config = dict(
    d_model=96,
    n_experts=64,
    d_expert=64,
    d_shared_expert=0,
    router_score='softmax',
    normalize_top_k=False,
    balance_bias=False,
    router_bias=True,
    vocab_size=8192,
    optimizer='soap_variant',
    lr=0.00677,
)
Below are experts of layer 9 (counted from 0) of a mixture-of-experts language model. Rows are named router (the router's row for the expert), gate (a neuron's input weights, with its number), up (a neuron's input weights, with its number) and show model dimensions 0-95. Each number is 500 + 50 x the weight over its row's rms, rounded and kept within 0 to 999. Numbers have three digits each.
After each expert's rows: "mostly gets" lists some tokens that are sent to it at least half of the time. This comes from a sample of Wikipedia text that the model never trained on.

# expert 49
router:479543495553539481465488432487498493417509523429530470546595492532515547487579562545477471522462511491607497490464496490506609448447457389504564430410467597464522474482585497500459588419536514519492467512482502481549565464545490563478622616472516447506430487545489389511451524520514477402
gate0:454517507480487579416452509446386514581551498602483494486524452456503577547493431476510514434581455532555379502484504478540519547433499510528520516536431465531498522526514509485574531506550512483496407535452458591450522460553536530537425419477506364593565485534468624441440459490501509473
up0:539469463544507483512518482514530518490549468442447527488429561497530408487506530533516504503436587507463530499479409506526500509572454418500507457487521547391487456439548455437412463523550424446477521576607613439531494590441422585539450575555459535454476419604454545570510519560513461521
mostly gets: "Personal", "DST", "Scientific", "International", "Career", "Notable"

# expert 56
router:483477467548441395480535523477442504499470508565472492587532465412546474510541543484531477460545509438495551443453454456461521477620452413506374519490446512457478563532427401566462489512528494538547504431466542564593545555604548551511448431414605502484595457528498529489514491526490446515
gate0:471445485464431551496568506556496515465414529507488477509534394510497513429423443451470526596495511508442497450480551502584471460507503480536448596533394557489445441504498507601548434552384575490501513550478477489518523617457525428459505528440544480457423460415537497389460553437507545484
up0:494418478414496421527583506491413454488424546613496445500532487455503560484469520466434484510504550568451467529566543496467497486471488486557455535468542503478397496469501502513514463535469546532642515454436531468507552645548492494497485401432571411551452551453480499430503497395496474424
mostly gets: " his", " its", " her", " their", " His", "His"

# expert 42
router:508507447492492477472472567504471413586396469518549479498484419434425499545404592556538510438514446427535407506507510432436494478558515569536487521500458543474448521476510552451529502522445561490536586604435418544421468469509546510529575403527519475449534538609486525507533551492579430458
gate1:594561483489410466419468478501504528581591511525557500459514440415539468565476543573506573519573576451425446464444587456574487521517535504550513450446500532499443494506602527543470496548489492546504494495601396510523483505460509429451438473436389549497492537471528480534447580513495393448
up1:364499458542447594540592476573494500477493496461491522363469460504406448481517527493449454482493436631518547575454525450545505555547512494451432461475445515457558440598483491518590488496485521462545470527493496442482426497511536516505527530522475545576448550434437545520428421428537448548
mostly gets: " under", " first", " initial", " late", " in", "In"

# expert 33
router:552480440452434545494479499535602540582527624523435495444451538591498541480498430538468524509513480466402400499490495483472578472485484416436523516484494589484577562488462389383480477599430483448485529464589485551537501485532533477537555466515471448532538446595491506491594488498490473518
gate1:471509507532442525629474500495493430516496500572543541374410512402551527498519508434474502489530593452522535484527398505460489489428424505548468404566424492483527585522402490462498485478534453564494483495551511558380557420556479530415419522421531519464488529499528458445462511442543508509
up1:492467498512480533625525492466531435486508498547571481404463569356499537483572556474483510448568556494419520521541458545455534524460409517557483457496414455514469562537362481517472486554533444522460546571549486528386481455520488492488457559396524535491452548458484491416478538453568548462
mostly gets: " announced", " signed", " said", " development", " reported", " awarded"

# expert 16
router:521390610457517491562418473512595492489477552407536484493475519513538516466519526474616534538515483524467378399509524489456556582541423436509472472538488373498588574512598497432587482531543482477499539445493492485490476466484512519520480525554461475512548423492487455461511505592566409507
gate0:454476549458534481503550372542457484471632485523425469493495460520557443581489531382515543524429442537525517519524486469448502543487455502487437498450508509444491570469480557582568568461559405579531527491460484484520519578426536494489450536506505548536469474536459580454470502553636615462
up0:419564561507583556542475399462426511460509526450515494447558462606446446483493584537544456427438503490553448446452443466454543523512429454402513642405552461484479557485526517509409501506509496525457478440526447456522502547569526551571436553484518498557505486460454536555545548585508540521
mostly gets: "ized", "ated", "ious", " located", "apped", "ipped"

# expert 39
router:434421503509603561469486543457413542469526493540571592503448527424472517548505519407488519489464528476444563482571557505573485508516502482437490419486413539557443509419479564509504463459519503416516581596474496466427448454498527416544573590468506486601481434439573512484427555462528516465
gate0:447486539455577490551512565532522514476457502459376504563472524496531494465417549556517506523481505475512549438388526400459460535544569541510520446558539520444506500403495493533584497545434480542493475542340523496506492597484400553537522551412551540503523541533554480419510489418436541438
up0:467474585636417583427475468553500612538465454528498572502436450520452443467410570481558497491454512539553494482502485485447386510536534496443491550502471554540621532495532538508518403510536506497494566525510502448490457504500467485533397428453611525539455552476454412517537504469577515480
mostly gets: " (", "(", " [", " “", " (#", "["

# expert 17
router:507603448555418523592528513483489439472519540500467559441469618486421466439583462479469472506468428399570542454564484506466470440478503545500537526516408535486445599554509460526500525514463461555520555432493500406536540555443483494518497504459581507536476484566485538403447426372444507504
gate0:534413525506502634505555479551535434464544503447478513444427515422430391498560468509489516526440602600461485461482488526520416531428506504518495503497423429539439464606489555480496500473453431501517560498499472499485479475490514537474450611539422471426543477536469479389470500474525606415
up0:520455586471478699502540489509552426549535466456489478491482479488507461498582498526502543436461575567483497509507534560502473480469446472538523558457449479523443498557527576496495449500439419534540592469489442519480423462484518552492432616535380463497502495506426452406514461467493616462
mostly gets: " Val", " Ak", " Ab", " Sal", " Mul", " Bol"

# expert 32
router:502449435519478525500437486512470529462407534440487555500535445383470556497512411445545471461542489536499492450537520553604540461596446509527561454572492494504573514444477491480476513518433472404451497483479531605537551463536522377513419458464429522567601618562550492425520512486520482544
gate0:403530575454519524538449447539524496507477458548477475511555568540548589529467555461454585457505489521504441543555420483503393438518484437551529467506492542420452493407479557570484463504465476437465502489358524439575572492529457523599518459469542445496520484430548514536390500586451566471
up0:429484479455634537459518486501468605565489471431478526461488484469607604564530499447391466476463461484494475568573419602521466477539497528504514529429494535472566494548594456468528496536423495445521402528435439498434561482541567488618466508512579484525512504440509462543553457526505490505
mostly gets: "ations", "ities", " conditions", "ation", " areas", " forces"

# expert 55
router:543506471542524384468506606496463481383450455507492449602530472481414502464565575470579454399498491505482456507464550447404474424589443422523513566458494504506570563601446432495492535519508533508448523462492508529465550549617545432501478476526517404521535514475454531463464506550471464543
gate0:450565491587558475457530520592552519545515506480492491495533556461427524552443500489615467445434403399472502479529447463527482484432497441550395561484494482442515490551513475454526450446457530469625420547566555574521476508498522456489573532534416504542429560456569498478574589463517443535
up0:505549480459471518482516433543425561537510424494476585518527494538497492566484434567567428436438479477559460500525508547517459522397439541488496513452514517469513489600433431589541475391500566560476459566600580430498492491491563509496411574515420529481523521434547477460516600433535433570
mostly gets: " its", " their", " the", " his", "whose", " His"

# expert 47
router:568499472565458549460493526578458461481364484478471428541484476479494498524507566513478533499566429458431459497529567565514471481440440520565362534512514484486451516438553509414584497587485607411451516527543520539472581501450482563521466529407506469539500476487434500599429488452509413460
gate1:566476480442460624513453531532458531531425559516575520416539585554452435500484474510491492500458455419518555518451528560472547477496521399461531482452557432508509584423497439423501475521421575340495486550516418444552440523567522499502505502549513529477522506494442502406466535446429520441
up1:472541531501425467491545444528505466510560352518518533592510527466550610532501493477459503480501563589526503579576482476532515474513424506569431532500436595486607472567496512484458497419522399606564482505481500553530562460451511535510542421498487507495446472503624512521542426426533449507
mostly gets: " where", " when", " However", " during", " if", " those"

# expert 20
router:540445549554464523510468531450445540513442477490446471443551380538507484532555454496623508552537459498551628485516611562607524476534524548467541517465559501475433426487470507514548419599567427447432463519514489532543466538431522475455439506444492551533550530539559449498580550451489451558
gate0:568541503451534507513526532453554404461506439563349537521423428558474558488471455437532467459442535571614558488510578503534492433454485480551520597488493499610505484509441463453520479530499532521506437539472505432509477468395549463553403549528503554497529544526396521510570432538534503460
up0:442469480523468468487491447526455549600509533435582465445557521467549475570522569629483495531575448428426398466449410536445479536570578511445527439544456496459477588487581548585462530514480508472511507518544488483462531498599407512446563463456499534482480535443605507455459539438538502483
mostly gets: "ions", "ations", "ants", "ments", "ets", " buildings"

# expert 28
router:540548563578526397492423492518559530584386483497464506457527497521491592434457520512624486423490485470597479422525536475525543560479440421507472553588485529435515483500540411544413571495417491527525490480590497473531500505432548530467435559496549512519445501452467540431485457519425569540
gate0:412563509525430483509438486484623479546461586479429507411464562552499515532453470559514461493495584561476474577476455521555471540546498487432501450446516494449490468532543444629482445466498567534520422494527502461511604509472546468451527535511544402492442637577505483436544461439497451440
up0:499524605546364570503479451559553451472491534586394501557423612499496494459495505467486526505413594552609435566383486544536497474501492485465550484499477489444516428490510432570565465517499494549485406486500498408455546534487460583507468493496503513527496526495541555478506443500433421447
mostly gets: " Animali", " Insecta", "onic", " Domain", "mic", "ural"

# expert 24
router:609486483364449522480509510492591549488536589486460544571403446531500529534419508485550488471540525454488421490466536484491459530457495493496461450492519438462464565527605508476531422493440412478528484481470538376484459469570449539573554493464524416475554499487477546453609528610542552491
gate1:495503457528500447457586451427512498454541605463450456564508489562486461495556520464463469449473524456432463458608578380471456530519568536470565428580471506535455514590559467466452488470512505562447431518511525473493490399468613519570537458483507572501512527491551541505562560377448523560
up1:477593449467396501554448521430490455472491438586504521504489445509485548456512452547456537509540493588451538547419511564551557492449502436603450581480504431458508485486466556467474412488458548418533542493477533591554527498508420535501411554451589530527410419469440496539478408555571504500
mostly gets: " local", " large", " major", " different", " small", " million"

# expert 0
router:469485590417356550447453453539507455517564467453435609536532489539467495488541490443401494552540502566512581521535507502489523544517503460576515465433457534472524527537457513514511428468541460538486551605569467530545530553444533469531512485587482577511510522420411432485530506356524478441
gate0:467428519506557434493531525458523529517402593519485556477479521565500507497533478500514425453538492469373568539537533426549594457523518482536457591509454430505541595536606466487491485430475433531513516594553505506563530602612459433488535432467541546529508589451509457523511512458433495573
up0:513502468609451515546545494514473386610486574493500428540451417503427530551508515529556421387465466528427465494464587531630553596534562586483544519471443431519512541537591505508464527484573453572488536494419456432535466477507500495503472494466498607508460521466454505451510491473531486502
mostly gets: " You", " Your", "!", " Night", " Love", " Who"

# expert 5
router:483513488477439508538515479410524513552499507492437647527469453551578477472490524463524532553505504458459514464463553406558500468469548541526495608469448570510473462542469548484500540497463567589413453595530563556560440429387392530437512511477484481571466433531545438564467503556416459507
gate0:543490487514528477458565441510524499507536435532472545640535502470490530576554486563610573471538561504454556445497479389495557533455591528489488454457583436489536486496533524566526508573361525448539577500544480466522435436521481540512419557455482457432477442526416496463543517567497584552
up0:567411449528548492436537502491605459444434425449468452503474378527571525637525501572511514512475494440585551467506472507492540462514580511493448482378604464525510545479566527569445497530458535455468476513499552476554438489502496532480484442564470438480435580559465552532520470548529529594
mostly gets: " was", " is", " had", " were", " has", " have"

# expert 25
router:580517448409536488522534460511473461549578582465484481519388433496410594540489411492497530421510535520515497542527475564548555481467549610500433523489507473476510440570565396531505522482438455543595556548472471542527549466537494558502534491588467460539486573588403547395521489485480500501
gate1:565484521367526508547613468483411533505478499512481444482603539465541467499502559457542438481611479419537586558490511489478435594506615488556467480415531442529494486526559416489586517512473499445516462538442528535550478602440511515549547583459511507510557518419451536462452500455533481488
up1:477415459509547558495513561590526506510506448520491567553439431476551458440519449492496481421463535502495440508524529543545523435444504439518450501561516534506591531492477551546474456451461566461626523390497496436541563493571440474555478486477453540437533386613446445383482496445420494518
mostly gets: " government", " General", " President", " Army", " Minister", " president"

# expert 11
router:416514543380520478497575482559561437521537474383551500462408500517495454475615525541426522479600551584509410435506510523580517507428550586536469550509516466434529514492515551521404452483491437468437510440444424512463466520484480475451476556509498513473522552489435521516523567504543537618
gate0:483572515533523417543470408441571504500470474512554574494448491463498458513527465545390514451467605567483448505409453550543469507474497538512427498559553456549460546520451516446554404592412562500418525575494438475508482520438432448466518642500453510437526544501511514470555579527551471525
up0:444490511456491520428508520633515543619622470545486548497415526549526553508441552486422425550544426553470478409500548523399385494466548535431557493451444470484411513449510548435534488460491492512562496513500529512507547494524460520560457393514520459525469600448508567515566489482476490494
mostly gets: " Nominated", " Won", " Unknown", "----", " Chevrolet", " MF"

# expert 61
router:555538532582418504462542560499448487416523451494446499491541555496561580467460498540495530499487505435464430469421498416539426445517529547505543480502458498527548539541467486534574412438495468434520564558404541442593567539438462477499446437520498523495461562481559434600462582380460478423
gate0:583585379427495536548541477547523510472480445436527530511477518493567512424471543541504507519520543408635480529553451469507502454570483556547490518510443413439505537523556538482454529441630476543562539493487483564508474414489449563516412522508528488494390543464595494405553505523465473537
up0:520570464595522485553492556435469506515506507514507540557470385520478536537514446365564447526517449554567486428546457595504571447496526570500556452470519504421527502518510509470473472465520519523516443474564445525450544490456466464560509433490431361598370493388488525435503528493501486526
mostly gets: " Mc", " Whit", " Sch", " McC", "ü", " McG"

# expert 52
router:382452562483567451512467513460596414550493600474443493503529462486523459543482460559619466563523531435513543465566456587556465527429522506476531530567537478462569509509422581485483418515472477436602400567516483516547462509537404468469448489483457510489429509549549511480490543501534425570
gate0:497509494545538526464514551497518456549480534515523539443431519487515388537442575492467468552473602514478437557513513501496416557506455475398519608490491446542568609395517440451478508473423554467594596460544573441555463469531564509519474527572531478447546455448501590508566432572508476501
up0:469485506468550504486544426480431553494449512464494500555551457485511551495537525520511538496588461458470536473509502536485579468484634505536483407481514522531455423614517544512396482536557525527463427486388456562388538521469415490458579576391503473581500560489439409491551563476448478519
mostly gets: " century", " ago", " BCE", "present"

# expert 22
router:474530520531524500605506531544486425498540546527540444454450511455445467500444499545525583476624451544432513475508427561556572496507491505447612585504447542482528528437490480500527474464584445480481524509465491426533444492438518545444511401456458572550410573448479635542549543471434466438
gate0:485501421545363521489553541534567495532445552562499492450511502599510515560601497553514510463497415478518521507465463475540521529430526600471509493468526535543549521520535425460554518451495522490573631478429495539551580556430372519497517458442563497496503509504576434446554494480417581440
up0:500512405497359542495535454518569501484450549540491507440441457591492470505565502503497524538482478444465573570517498436505499552474474602467540444494474470545583480485535433477548493447530605561563628513469521523628596524455420470483486472427534510507482511504567481442535436495395484514
mostly gets: "U", "SI", "OP", "A", "DP", "IT"

# expert 51
router:506458530433491500503522516580518440577549551530459506552394509556526482536496477547530482456530432453422424544473517481500454439438569461548492466524552439574441421510590516575567485477584445521512572512560515420572478595483476554452417540513501545437576467507468459463397496385526466477
gate0:506492531514464461461535511503404509533460508475457583487492506379574491490535405592385559579447525558470521557389581519554527486569563511541468555484518520573430515498477470553521491527490444530494536615502486455568523583555512569531403481378480479474538478590467536539489520475482503515
up0:556420469435558453545479491520344526533463511483392499524456510430539451531542418608444554490439482563435497571433559567498520560489560456516419473562494505578469466475453499546518472511476567503502515596513474494538568520532553562514502517426519579454561420496547465587484466518543516436
mostly gets: " Richard", " David", " Robert", " William", " Jean", " Michael"

# expert 7
router:526460462454494553542482590500502539485521425543484515449599532489480513415415436485497455507422536501566567521422537511473525467588418458534475466487524512586528571423565539454477558461386494513579439492551550411550476487507474525575445541416562487439590450479478501594511526478487594500
gate0:492539424505468458515530433539517442500376508497481502543488447545483414440507550443549430597500621499478470474543487486455472449469470480532462495486504516506465476466554473502427377515450540556366410558630467513621474528508483466501511545456493484520531434497471525492498462539587496603
up0:479394467511563530520440493475569471498511520491556518438515524468481567374510517561607511504582529567411422508470529473450577518488439558557490498518541474450517545419520448428438591529511447398424499558394440571515513582507521416474416507544447506548533538525522537489535504507561521501
mostly gets: " app", " imp", " vi", "conf", " bi", "exp"

# expert 38
router:402463599455481469531533462469482447548492385486543449607500515429439499448521587482447535544487497540544427532471464500442526540483487541409587473473559446497581394537526522582482493574507495416525505515507478510558432565502430516498516525572465585443524478414553509464487518585482597526
gate0:593459450476427390502523476467500409486480512543405630434462438551437469481448446443460510501536622448419506497430452549567498438597522533484545493475491531487534481431609431572555510547528405477505589485521518517514424515470466487492514490470553523471504478446557485455454566483502526496
up0:461571510552527623380517559460548509526535433442603502561564454533541521465469597528437448424467525496548538558496563434466433561531500467561484431524554568505478532527402588438506501506474522604481475439532458524554559455535515552463432487462542506525433488577539461472542462455484462464
mostly gets: "а", "о", "и", "н"

# expert 19
router:487579501562574449495465563506531504480429494587556467443479513496479517479496578549530406483491437415442492403512492469512508462538549559538413505455524470497408482574524510431594438559509635569451466546454484558500539502474553412503444511544534550520568402512509412489403495484467470469
gate0:431488383489498408544557504443580577482493524504509499424506518479526468456391453576492427447472525464475519435536447488621587488482475479494469494454478523504570501483570528520442481492491507518555472479536465489491474494484448478482397531553465385608517451518517595674479515480532495525
up0:519433501438500500458465575412543542505529445557511458602511575510534592376444593524487467428372551561455518439444495540506451468550504438460422454519540530541513496499491561511412535549570501531554528515452480459525520461527395497557468581540444468522554500517428500508509535526571413479
mostly gets: " from", " against", " at", "towards", " for", " between"

# expert 60
router:484501548496491476495562566434480513500522388505591480526472546467570481489481612431474456496528542498573443409430467505463459523507514570437472550457534434427377420482451529485376484563509456541468494509389598577479490457468525518578565514445558554526502557504555509437472501532498527548
gate1:609423515581551436583508509483434537455464513489418563513522492496531514490482501458594428426517487524444447464569412474508489504457495509526507445470488509433500548495403552589542504497443511553432448604548481472424507505470471521514544534441456395568571593419532514575519496499595548462
up1:589440509513435560462460539492471546516449471489432486552443432511554575519542471428530570373542458538522461554600546526547514468556438552511460541524564513471465547498470527483481535514560491595386515599512415524510470472557483509472462508410525461501555533415560504630520451547499505433
mostly gets: "″", " an", " •", "})", " Average", " a"

# expert 23
router:490581446505590363437450561457470476565464457527493530557441622486433470429464521469491418470551406503500583434487414469544539471459571491572597484546593454517491456549504511492489500499551579482448542427561513531537465500535491489552472511481399442423508491512505437451556487490493466522
gate0:455504461542460323390497490569482602527457474458461476437532524479523433472538456464537533528532430529551515571491483531499434486585486487530505546439571600497516510595518463568588511510478556515542404433542449534521533543556532451503463461467528527534505404564500511538542538454528600537
up0:484482559494514523543530404509478429486557461545606523556473465488533531458433543486491452475436617499441519496500543521503535472423527507394485471516422445471482482543529525490465523412563361430516514436448609412470512442440516437482589533615550425458548526498549476492527539531541481483
mostly gets: "=", "Species", " Starring", " Synonyms", "The", " entitled"

# expert 45
router:568466443484440532451464499506602556408557498540491517423406506468447508405442417485509515596552557503466426496459489473456481565491442453546394443528496543528568548513457428452547542521457550531559481438535449558555493472468571437502511569513516510542578518595485501479540434527522615540
gate1:460433444483552433486587538481488519501466541513518451461569405522532544449522573503459531497524540408464496462554530321495529521417561533542438542529432517500529456519528496405598488450434536542383459535547489544565531488553507498496478467615516470513554479505467435581562472537542542514
up1:565480506497602520516445515489497590497466412570468536501487597547548436501523456493477516519455509448479538419361465540512488506542377530488550470532665546519440503419504507444462527528518523524547533550458513459541467499412539468461481510471563442492469503581577500523529484481400567421
mostly gets: " support", " consist", " develop", " contribut", " interest", " learn"

# expert 14
router:413445504477473458481493476485483518586520534499521482496489591466377431473472492503529461556508549473425539632500498453470482548475537523607582537512497430448483485611545429549460572492523415532418504443585493544444594517483514550473541423525531474550487562492496446370500553472543518507
gate0:495521519563558536572474456482536564482491585494483527496465508459432522440422519591578485458436459470409477470529393506490521448474523529476501479638500562507485484536570510421463520485440467474481568446539447453505568631539437536592550492449548478580467492625456506537495554520545445538
up0:533493471488459478489559547491462484470483379560529443491580541424513522417590512402465432486540611569606529507483514524498484516545498530522494589447524478466465494476392541532537484495631537436507460465456504482538396442406494512435490585505488499494505500464576500510523429422419557504
mostly gets: " Tower", " Fort", " Dragon", " Dark", " Dream", " Royal"

# expert 1
router:463560511550477566467572431472532423471551540410503417537523512487447587472559530455431518532560458514475482367481522512484416480438485572518408443487504405443567440475539564552535455416528478476544460503391472521541498483410552520469561495563447453501499603535522475545477459446529490545
gate0:405547486504478480532440597445482457472433499580449468535511546509529480486576498466388508469534511451448406584605560570561473571508532476566495589538518550558558543476494515611439528577534491561423581518437469533488474491467551497522622478511547494509517436566495474472510471446501559534
up0:546544615475467488582481452447521467496370607519528458510441451460492454537453520482548443460478502495454408470557502544500538502466476451544499577473504565555379504528517452477519517533493454495558448405553503500393530479391521515515566504576472429519503481451434531507509556590472617505
mostly gets: " South", " North", " West", " East", " south", " Western"

# expert 36
router:464477515475506518433463413531485543592399442423499450501519530514543522528459532510416497614459461480493498431501553476464508561509599564536533498476523412484523449564465556454556520442489486457506487539385419517542482431564351460487426409521509532477481530501489541567533548572579549516
gate0:517520504574531432523517533482503495407372487483474521544532487566516551529481572503511521466430519515439520443386551481458558425501446518458401543493440434543446531446522534471540515388532549542453484563438529428402484567545513457417564532494550555497530530484475493530560654469503488537
up0:556403492503569531467497433511455465486481550584476536400584547481548589484455471472518506528482523564450443530471612436493499519458414447576429493565556427554499442524492503531511558418574513439520574428426463497469455531511541479475420501506504436564537488423504501458523584437539397538
mostly gets: "dr", "yl", "second", "ec", "fl", " =="

# expert 3
router:421514555561485471536553460530496426479557472507462469469457446529482526558437500492558590441476556583355545522485458506509599483528453488369487526473462437523547458479486497461592556452554419533434494474554463526490498495486425564485511494506446545536488500433518534573632423528468577547
gate0:460578583453513452452501497502481489499542548481381465474510476573469437546562490444584543572492499489467371578551452525479506565414580527424525446476472482534476551637392514513470519556483527565443525517544463522423566536564514489504535428514475425527525560484510541477475561549461418490
up0:493515488369421522464441516531512408440545475560500456490537455531522547599466483535566469561511519369505438530524426507432441506489479498484542437408506489487460529657458473454530537586480496491430556507543546455493529593540459418521523573508392487555547584500494485514509496506527499467
mostly gets: "IN", "FA", "EC", "SA", "SS", "PD"

# expert 62
router:523461441469438493485579491522500430563474470548418547526524434486589495509520526461571485528428508487431605509436569519521416473470436440514469530413556570540474496443529559444528595551510500567447470596505634537518507536469513494554495451428411485534527397495511462574534503565457498557
gate0:536504501514444561510463530433451480442596486468592459536484518517578472432585547587609523502501427553495579506525413459513545443510599452469416534458506544531483546437455475492534488429470557526474432580482637500485516486515516538525459533542575535409420486515488493446533468456498520397
up0:482579469531434490526559488480483451500523590372529462462451542595494470524417544542461481506479529475444524477418486598552574485494539475496549596477479587404588550417505578593487482566571498405505417505442453454451460458464520527455461535564456436503497489578506522491491506557520535468
mostly gets: " it", " they", " would", " he", " been", " she"

# expert 37
router:493404580529444520424565494501640438495482558532395598421501486519511542506520464447564541414518540614446521440543490443509471487441585506506481455512439455527481405488576493554480522460486446508495430493474429433422495593519515531500422483506470547482478487443556486449525510519586548476
gate0:409438520443536465512425467459546523555437517460420529533531540501528471457507424561551566505565501587530494455564579550496573502598434441569500454497468503528564533477491473505582540486537495548545496500472532557481383444613538351513536425459466461538434537489468471442518464548525460451
up0:488530469513507463358417515586530545541446423498556462428506483537591447520472490493535532506611532570452450526512411495561408547446502601492530435453547535533590471550530497558452430477485524445535451459484479499497439503531473434459489428427502431495546572497530533540603501420511490548
mostly gets: "idae", "ensis", " Creek", " Avenue", " Street", "aceae"

# expert 8
router:536459559538446528537460557535424414525500518496516515516526526450545550459563501634566560487563484494521445463517481496496492437506528517460582470505573530596517460496462536443492515519548443615557538513430422403571492583457393483444481482484509420444503538490490431482382423479498570555
gate0:545485500508479636528530429461413545493509460488462456507538490513450516565450461515580484506539556526550505609474508534537499471494453500567593473472507508630534503426416442419498526648475482492517493366454473577422494429520521494521553444519505496439503603469477518510523465560449465503
up0:508543525491502605537483451531563484527532505544479435485567523489549466524551464464550580417469505523539551534592534482487474493543501479564507498454457492530610512472383523530532558518499515463542480517400422447438555502579479435499529515582387624478393527455476520388567433484502475457
mostly gets: "š", "ı", "č", "ž", "ș", "kh"

# expert 9
router:445504469507473514507532494464526429494498431504496477512535540545587506505524548586504524576552589513485429474617614570581524483434553452531511432499571514503491493461471491592524441457525541518485617466491463428529461482402341503451520558472470549508505510553467554566429472486526443577
gate1:592476488479421470547494502506528546454471421445378593476467489480518502533459519537415424438354541591400545560618496533531440574500548501500483476440479494477531445540498448495525572500534487485539467539622531542559489493468453506496506523454455536486499465462452424586578508507456464526
up1:452566483457604465437492508463478447498506617528554429512517492570444409479415491492507526518600405472630453447402548458438424468551491520532469503544500553454495524443529520476492504490542460549419551563463534479441544507477547513602464507548570489516520556468523523374460528468549508534
mostly gets: "½", " —", " Ret", "With", " Did"

# expert 43
router:487555600541524471407427441457504549468540501495491469515470473502620531552513459375495583436592545458561540511440480500482528468519549550545572523509438428415480404561492500487396538527531562472440573524389456545490439547472480573468587491498473532435514504454516503537490421514519524505
gate1:591559492568575545462431537497543552488427548579398545513487519489387500461473464497353527530476562478522531497551582464429523493411510542496562477468551459512452412443485460464482487509446486550538465506426491564549467406549529454475518469533517502536584487516540491441573425535470564413
up1:527587512527611533505420539457569523529491513612430541445510478529457521471530513485332502521486540462501500500528557457415522518440497543527587494464497478500438422449488510441475491485466509531561483502466468579604452481505520478481530479484546472560537505532556562392630404486460548423
mostly gets: " Species", "|", " Density"

# expert 54
router:421419516484451477441424451531511514475496590550520518502493458463543487523559457446451467463535460497495564534601494519498545621569486469486416477513438474484421548577367523417504533521547471534528496474488607612525552544526534519508488509372529497487554497452528509501483436542492406408
gate1:509573541552493495570529465512471558557456472530529559613489451488544519529568489546557463580496505477501624502568432460400447521485520493377492477552567516515485542523505507543491453556345500459492501425493571531495560432450503544477367526575536450498490492524539473450528510495418441456
up1:484491560612532526493502497448405568525509501515493563626473536527458551491534587459495510593422485542496557551548444464463558544432504571541507445483511640520481497505512537537481484482429504558466449447518535508531612491406459517516392499498542464534528375524515423507481576499482430504
mostly gets: "\",", " but", " while", " although", "),", " and"

# expert 15
router:590582492430482464591484498485417481551534498537503494475472594510479464458526491471454443553381461515466542515442519460524504454474548547582483540450472486475373531582480493438409536454516464526560509455489590485600433566505549456509455520461569547501553415461486581440501470469510407419
gate0:521511568575463565515572469440442512512444559433536454474428544500445461554534579412446485463422533552481541545414504531438499527575605550482409507464484467496524494494464412549459487459490505429503512460580425559492527559535605459475468591564540507536509484572411572470593477524517496483
up0:465472568360530450491442483480443499467487453470534569497582458508486393645502468544528594583593444519540451488554534531503471525472476487505493479566495511555532548465541486382508477531505487482444524552488476456523475501451399525551532384493534494572537534467475419568452471408535524535
mostly gets: " Ber", " Mag", " Nor", " Ser", " Er", " Shar"

# expert 50
router:525512475423508487547450519550497481578534501471520557474538539524436596424441450450601528475449576547497546584525568471484447422470483485425457512405542531556541430445520478490499515516540463497602481441400556581425473534547457524449445505489448499568449474406494509518535408563516430574
gate0:548598391553556451504515424453488558479437490489503506512507519461555518463462499507509506427463516533516482401554566515527500508545433597511507466527459555507608543586448476408479431534427410553482565451442588567495525540497407453576430410523555465511491583534487532517472521540509547435
up0:493553384499521411521460409570475558539488497486439482538520511464580513446524533464556473430502511477516447516546479476474613375507489595506467479532463501416567530552471554404481470499458467507462493485440645450548458498456551549531530457471518496492454630514468534461420414515516532535
mostly gets: " Syria", "Croatia", " Mexico", " Chile", " Romania", " Paris"

# expert 29
router:630485503560464515506512524507516469435547549484474553454437456560556475491428370433452501571495502599467432507530497486505489592440504534538452550531523524539509544407453489452545439498415463514427447544546438514464469401507542497584455548556458530430549426581584460516472508428548484511
gate1:540529493515506565433507543522457578488584440435536472573591478569452493438472525493496452576481545468516480578526419481571459425490459488533555415442461434487527538484443536574448529526551534506417505430531516587479562508467558549415562458579543502443452549419457468513502555403495399487
up1:388479488428472513539527422481459597524551495493468558499413518578544492522550410474467461513527409478523509492526553502468474526503531515373506519568589512611442441540520451462574462547539490433534503488551597518541377493523517433490526507545575489527501469463505535470518472394519598441
mostly gets: " served", " moved", " worked", " died", " went", " located"

# expert 10
router:493445458444477464561405516488500558571486421511495461408547562561521507388490528503446533520481438494553531479503616509533573525510496461559542512499412490536567522568450487493473468475469425466538607481450550419430489554505607566538540482596410510475521549423522455511446436459530559540
gate0:517435604443496544476430532424554490513484472558549538410545564546475552502475512628480607442411474479488447507524461561578567512473469468526419494461509556500543482520448444441552537466503536571475504506415563567462455458485540463464598496534569427501582501449481519483573425569531495447
up0:522482455442529529454476543451477558460535515548473470457376533513555575440449482518523531584520364427536529515563446506518422473423481511557483493523553524520475424582498512515560503476517467527565506546544461347491452507555457463544483492468539397527430523422468529408515543514441568580
mostly gets: "wheel", "Swim", "rail", " epi", "chan", " Space"